Experts of a small language model.
Size: width 192, vocabulary 8192, 87.4M parameters.
Experts: 32 experts in each of 17 layers, 256 GeGLU neurons an expert, 1 pick a token, a softmax router.
Below are experts of layer 13 (counted from 0) of a mixture-of-experts language model. Rows are named router (the router's row for the expert), down (a neuron's output weights, with its number) and show model dimensions 0-63. Each number is 500 + 40 x the weight over its row's rms, rounded and kept within 0 to 999. Numbers have three digits each.
After each expert's rows: a language model's description of what the expert responds to. This comes from a sample of Wikipedia text that the model never trained on.

# expert 24
router:542529466578488567519528505468569603548546519503446482527489445500519517531553452511515521543544511509551443550456504471418464457452449564512545550535486478506491546493512441462486491545488475
down5:480484556440543567505529511526509489498555441433481558527501467519457548565560468448491500474429437512449476499542533525463480402433490539541518423524553529436573518466433524478538467472508541
down6:499535416543464594580564459500539558514479491507522573462506426544471505557482504491466571476522563517491535562508519514532478545486537537500529489511464432500554599499515486527464546496507478
down7:550573470534474479476466523513513516505508481534529534505497486494547481432441534556504470552509522517549484512534521553490459498503606475582439522528494516484523550511502487526482476542557463
It responds to: Cells in wiki tables, including header words like Result, Notes, Votes, Total, plus numbers, percentages, dashes and blank cells.

# expert 28
router:555519547467474537481509455507599464476475496545541519443490514507524568504467503543509499529547499496519408468455480472455483455555551479546450526476406459492458515563522546482414468384525532
down5:513515454488502498467390446472522489503462478455553415515511445490481529511489479519512537447459508550483440451560482520449505438576461522448472496510514497494485468526471492489474499457452579
down6:469545460447484469446441473507554558503465528501445510509485514493511529525482472543416467429510504429532560527555450516492474502535465479408496572478530490472535475483500461571472480524464527
down7:526517494518498462424487463470522497461446547451570505397517548544468541534439494481563467490487521506444483533473499494553506458473519519540513596486571521509501522535448503525568491491516522
It responds to: First pieces of proper names, mostly surnames opening a sentence in biographies, such as Allard, Stewart, Peters, Dylan.

# expert 20
router:539501448513483448520481500506503493512556449507567468490543462522491464523505516460451483530460497509525489436514488486448453426514566461517514507492505524480549527509469505534514525524482447
down0:479476482526500533450507461451529483436483494462519432510524421513490499558471478503445443459462493513477521464509531416479537493497563532512472547543501463520532479502471449432477532555494476
down1:460503465492485575512450472455456456530465502587480516549488511410467486500513510491472517507501511444503469426559506499509426473482482471505485527483454532534493451440477462501437445491474490
down2:555518506547497516541494552547509496473493571493518482492610525542475523473488559455511472572521542574571457516547453516570522519472468491605493584553495473536509523481524541494560548531524548
It responds to: Middle and root pieces of technical words in biology, medicine and chemistry, such as hydroph-ob-ic, p-el-vic, mus-cul-ar, electr, neur, prote.

# expert 8
router:538460482508441509424432539493531490535536469538482538547495508500509515522493462563468555462459504461519502479502522521469468537558540531524502451544518458575468471510517459492500477468525543
down0:465518500461574519485458525478461473500429427497455428518513484497382514448395488486501455497483488434469564394507472484434477437490436461541529444537484491488551516505468471452526481526432481
down1:501515538532435567453526506530530515521562437453538514526550520517488407476518532452531563578512481450498530459428529566481500481453487508534525517546446473472474466503450472468502506446546517
down2:548475525465533487493470534509497464605439532532541452458489457553517510491526489434511463443445589516491522560527524498448437552492581490535555494575514535471484415440503534470499544467440490
It responds to: Clause-opening subjects, relative pronouns and modals before a verb in running prose, such as they, which, would, could, to, and.

# expert 22
router:530521524471451513504495521473501512512543474482500493458495531489501486529506540505493516512588526459520495487495464512522476511535588499480523451472529451428447521549514503506537467465545580
down0:561505473480426504474525475445470517440455425458538499439458484477512490465554422403471503538541504570521536547493484515485420499513501454421572492507462509535508422435491530464504488513454499
down1:458495518442555551499473576426524517514504512425543442450506440530541539514535418461498467509560444561486524509605542592489498541497457543512505526472469548568505485482506572550487481485516488
down2:461508534326513491509513493501552484557476504516548562500517453511542535492519444497480516560465498496435448468487530534556533490505538485528543479496505550450536485505509454477491529512532557
It responds to: Opening pieces of Latinate words such as dis, cont, contr, projec, instr, ex, as in dispersal, disapproves, pattern.

# expert 11
router:466544562474489476514516530506550524526526443451540536461497451474454493483508448468526492483472391546426541430496520488532477488484398413487483449507566501466522474524550535476518522535561494
down0:503435496493565558477491486536510516449517505462558479491530555468494515516511504490493554443593454519517492480477501561544552484488442497474545450464528428530475540487463481485513535485553467
down1:490457478474519518517458518511506519566476521450494422511536464535407487534467469506446427488450437592529458491456442478487511486545480502563547429461393489501548517521520548489470449502510464
down2:497487541486468462487496483521488542489568490486477495496475516438496564426543519523535499504507465506494496474411533514486476517524517458511433509532546488501421527577562507479584606549506452
It responds to: Single initial letters or consonant clusters starting a word, often a capitalized name or title, such as H-orse, B-odybag, Kh, St, Sh.

# expert 12
router:516477505543551502458487458454484511539566531459497500497506481444591489516429488456511460501439496500567453525471463496446483515551528483523584519437520503499519510484580476509475546465562520
down5:552494506486502522562492470499522505517520566484598568456483471554494508489518479531521521536520547575514561497451503490544499583510572523462508521526577530515535537560497465451520455536536547
down6:528477578476568526461557460541440502502518485447528483534479543455550395497546482415525531518494469540535468518524517472506464483465490509417559455407542451498482455498493521461470530586521503
down7:472549434574471532504517497538484473509518497521487531532454536467484382542521442524501468538587502544518532477469448533515454432544507532479534524507558472494545475572480490533450449480541545
It responds to: Final pieces of names and titles that end a capitalized name, often in tables, such as Lod-ge, Tra-il, Hall, Bunn-y, Avenue, Creek.

# expert 19
router:478522528562477482527424500552450540459518539475513558510451497513461478466540510472514483544459447481533467547515490548505607486470558558457517535512486456515488554486442549547478445457467534
down5:548431490507470506457464470523502486447485505453488480492467515516546485543416541559497487448483482454529466563507445513465425458450472486427487469519615455449465465516490525513476515471481486
down6:490500529581499537509491477552466543453432482521517526477521451490500467450444515507517456558458545476437389501544504528536510492532474502461462534477527532446418449529476533582540499529568465
down7:549453469508494477536575461483468509472480479433539537482516509493462581552461546514491472451504575448497459420575455522470503525408475531504532511476550523430541535481555528482489466485463536
It responds to: Second parts of American city and state names and other word-final pieces, such as San Antonio, Los Angeles, New York City.

# expert 10
router:503503493467561462511505480514437516507439570499477487492500464473520459466492572543547541502429464523511479510506444499507534533474516503500487494563495492445518471484549529498542529516442461
down5:488552583508491520461531493535445502445504531503461502477527539487418551543512506479564391480572427465433451452586531511519459500432448527500584596433566474559498523545534521514512478514467507
down6:480513419507481538441566494589515484497475504528460491433502534555444436476547574508503543499514527521517542419468482475421551523503527466483574526518486515478481467512514498509557585492468521
down7:493461446487478467491508503528497527504491406519425541466512534459436498523445476505449491442482467479520393463502499508527555468574515507507497514390439464514561498520455527537502436521530483
It responds to: Prepositions like at, of, in, against, from after verbs or nouns, often naming venues, clubs or opponents in sports careers.

# expert 17
router:588517535465462526485464413506505517567448508511519523462496532488511522478484487501521447514505427535563439482449503545544445489524530511522536543469467450426436515561546557432454521498448487
down5:511563515479547484458480552439540534479516489517489432462501554613514500463461562496370495555583499462497505457579427541577489539501476557469507492446540507497492539512431540514492565506469521
down6:462585468540429539523530580577439524518460509499507413480446453478456487499485520420440465452528509521456446497440520431491537501514478562484422485458456493539466486474442520437486500552488471
down7:530524470495445506524527466522487527509500560532539503447458454388473546555463538486542471457455555536471506461538504508445554489484516644518516444452559532499505504513507525529479489557458425
It responds to: Prepositions introducing dates, times or topics, mostly on before dates ("held on 8 September"), plus On, upon, during, regarding, according.

# expert 29
router:471537495530534552523467527534505476545488415479518512491492453524427579488438491539483486511502578521530470519473519505502508454518549507448439497489514457495512480463501498524538489510532525
down5:516500443502537509483481470482463477507562553546532516477537506517511578525574516532541489512517494512429505452495582421512490540515457516566503581455542501449454530472506485577518508453442458
down6:474481454444487568475530523452510420492489444455478490456470429500420577477566488512453560570441518408483459535479569530477493488424507507473533482552546448448484507451518501534495578548521500
down7:417498492542447526538544484487499530536470525514524459486519487518525492513509511517463509476445482582453519562473409541479501509441470500559542515472455444446445610560531440572533463475489449
It responds to: Word-initial Latinate prefixes like pro, pre, rec, ac in biographical and media descriptions, such as pro-secutor, pro-gressive, rec-ounts, adap.

# expert 7
router:470487546519464475475534524434530473523449456547483499508599522472450498449531472534465517520532549539460490514479468541482589485502512549525400524463516547485499476492433512494527496476466474
down0:515485515517469441474385527478526499453547518454557501528502479512557483523525556496533483628507462430513552550471517441496483487489479450501578580535485507504467526569497541564455509573605511
down1:623489493440334571468495508544523554413513498501511460449497457539462529514482540460562542541457517527510431460472539447471475503585486509513527513421491541432506457535484472448497438532486504
down2:513536505484440543476451480554531574498497466521542479551489505533498517478546478555514494394519538519468496512488531523493520460472582486528583514486520550519477465583480489492508585457415496
It responds to: Accented vowel pieces and possessive apostrophes inside names and words, such as Jesús, Luís, Claës, Smithsonian's, Arjun's.

# expert 18
router:508540514507523518446448453426471524517427499489423451512503469538521550474432534532546465502498541481463547573453551495529502611490487499506567421556500483537478443468595470458494480517527516
down0:482538536534501520445443466504439469542492483517483521515494502550550520535465533541521518545510590507412529445479567500533512524512443497531572451506528500486543490396465511463502525523475461
down1:452454603488448414459549509566480484502541505549518477516481483526484528502491460439546550515500487533505456568511441539479594527500545467439514480570545485511517550542398431547540526456513540
down2:517544577518483509493498494556554523476447486497483456498560471549520560563508558453483533486464529567550497523457501507445481546439498561466563520477556477512512507557487471491571479502535516
It responds to: Commas, pipes, semicolons, dashes and "by" separating items in name lists, credits and tables, plus country codes like USA, GBR.

# expert 5
router:470497413413528455535538535434477449485469578452451421484474462519528471504506494425563479516514486510488529510544512464513574581477491541460493470496479526537605513416478512522438462466467528
down5:562488527558485475493485483442483479543561476471471531517502489578579583632562520467477552496457543485519507510513502578503451546528514480559481522451559490477405517560471504579525543547508542
down6:547506510468471567485482524523442496485612406443491512449480473514485517527543476437487548533533538574535506428383436515475526499519471492494470526466487586487449434480440460469427470496500526
down7:463521524558461492497566540464474533538558485528516495482510515546512549456600589546529520438550484548503479516412587442525511565551539499619507513526562489444531491526488528519540520476436487
It responds to: Field names and section headings in infobox-style key–value lists, such as Location, Country, Place of birth, Genus, Personal details, College career.

# expert 21
router:504511536515559473517505457474479462456525467448499506506510572475474498483436559548532566450560508482521496565464504491529518521500502480509501512553472564496484517566479430510498502493587475
down5:459431552471501481516552536552488474546546499489482541500482456526443501455507424527517443442462520501440536501462483482508531445494462529470496485490488551487487460455501460528480514485481504
down6:556497544505558453524473454457447422501456478505507483561486527457592557481491505482433517494464488477536422440603495496412454517514531479509502495516473500498471476467502499513485487459520442
down7:475498546479513500455520510383443463476557419445500548480502465476479539479435524502456505462507497467542554576498538485473523446557466472474490452442442511511510444448487475530428512510524528
It responds to: Inner syllables of Slavic, Turkic, Indian and Arabic names, such as -ovi-ć, Mark-ović, Des-hpande, and letters like č, ć, ș.

# expert 2
router:444516479472537488517585522542518501515512468531445487598452518491467482459449491498448507474491461508509497519520518478524428507507433494482517533452553541507451427461460519496510478540454508
down5:429501450551554473474506499519489445452422510522514483559506490471511536513419467542542486490530479473489510501527477575483454462481487533460492526497515508420420489446450463473501536448530527
down6:486497493503470529509486442548540516541514484470575494561553474502533503572530489540549506535513485478508513540480404473473460486529483499534501450529549581464589527513481491538477431526532455
down7:465451599487466537462473450479525487555474428499513503467495501504487555503584563546585460585502518546494452465540523538515482484465498459443484501495503524532514509523502577438533550478529456
It responds to: Short word pieces like in, on, er, or, an inside words, such as w-on't, pri-or, in-scribed, plus discourse words like however, that, there.

# expert 14
router:554534511530474450452517554492510473462476527558503480534507506583450511492537532391490510490464516509544416490495494533559518478486486470497468458497554577498485495539577513470445487493478474
down0:496457498511471495502460507509514493497497510483462515484495499460506473503514494524574460466548534474449479536490454552515496518576537434473520508483530506507496504543523515515532520595509520
down1:497484461546487471495510485534504543513517504526506545496526540438489454537477430513488540577562549540534479579474502584496515521502466570568525513433521501533429485442537473512473474496453457
down2:500458506489565445464452518522547463441471457442534530568476491400468408504512451455471513512470485505469502530480478497496541477443451490564522515446493497423532563498490564558476506481475512
It responds to: Capital letters and abbreviations in tables and sports results, mainly country codes like NOR, NLD, DEN, and network or state codes like NBC.

# expert 16
router:553386545524466490523591586479485536532529487503568547503503434532491545537443503522484437502485540440530509506492433526494489592533466566507416505533487474540507483482467506446489473554563533
down5:480479605453480528531459550461487597493457532477542532510482508472565529512447481525432652500530528495479520499465551481504476502528480494478541468500505499495470511530428432520511484475492478
down6:480485439513526555483494535504469484495519500504508577446462503482453476567555516520445424451458451498523443479533472575501490537584438459453546474474562486512495491572518504533500483535426493
down7:485461481462458524487473462488599455469505500504476549487515491503501529503434546470423488503489492499441504427538490532597478519521504482475467432497530477544475539520483524503494489490481529
It responds to: Possessive pronouns his, their, her, its and possessive s, plus the next modifier in life stories, such as his career, their mistake.

# expert 31
router:504496505464525473474505471485483537530569454429479450469509511487576496466525504537505522436405497527515529498538511490509513570426517485521445456544476519509564539479526530520523513444525504
down0:502456526529544468514527439548492461577439507503488555513473521490456483466501476473519475436464543460451439502531575500481500473486507417482440435501441441485521485492507466453541426557522468
down1:491466426529454525501575476552449420448431520475476485472505520484487523456494486488401455417529488452528501542550454479517498510453527468475475487401542524494431552439456538507464498520436469
down2:433591504536534519499493540534450513475472476498532500445576492580504466460498555541525612556496480477520502505446553487452533547544496474440539475572491568497492523526495503544456482465504461
It responds to: Linking verbs and auxiliaries after a subject, such as was, is, became, has, been, and as in "used as".

# expert 15
router:476494514542498456507458487448468555496516473579495514611483484433534534520465510474526491478411486478503497437521417536502471543532480396484492509447540519572554485483525477513500538554526519
down0:478460494496504497541520560447478500540544473513433491595493530439493534515518498483534492561488432584494516502516472576480467519532559520448557442434501549465460494540410472533494442426530508
down1:514577503502555489555464508445547560510527541492526514555467561511500488487527475461466452494431467535465531470507482578453548629542499516490561525520535525488521466585516538564499433420525522
down2:465493516517524495536543515557527581505434515476497468489503463520513436558503486517543506449558472507412465468461509457499471475430492546486553472452482380502506512498531508479593468514448545
It responds to: Complete nouns and past-tense verbs in biographical prose, right before in, of or for, such as graduated, died, located, degree, appearance.

# expert 1
router:589500513499550561500412452460515474459465555482442540571539524485538517550523432490472462538519513519482523534471557490488449596448542575476540513529476453473509486540538490481490538493445492
down0:509531487516481531470472559495524454487465475489462611478505550575519524520527469521540503502561545528529487471412476491509537557477531459482555482491490477548449514472451467507551472476453546
down1:465429517545479502490447478553506489470476467474485507565534505522428510453504583536523440420523511561559485508462500526520466515468534522437489549468478480543578427554499576511427540425440516
down2:536573443474455509509530470524499503515509494499507464449546508497466533519511438397544456462402480517536522463512515561502553395537515475495494448487482508485533526508485509478457430495605504
It responds to: Pipe characters separating cells in wiki tables of results, sports statistics, elections and asteroid lists, plus semicolons and slashes between items.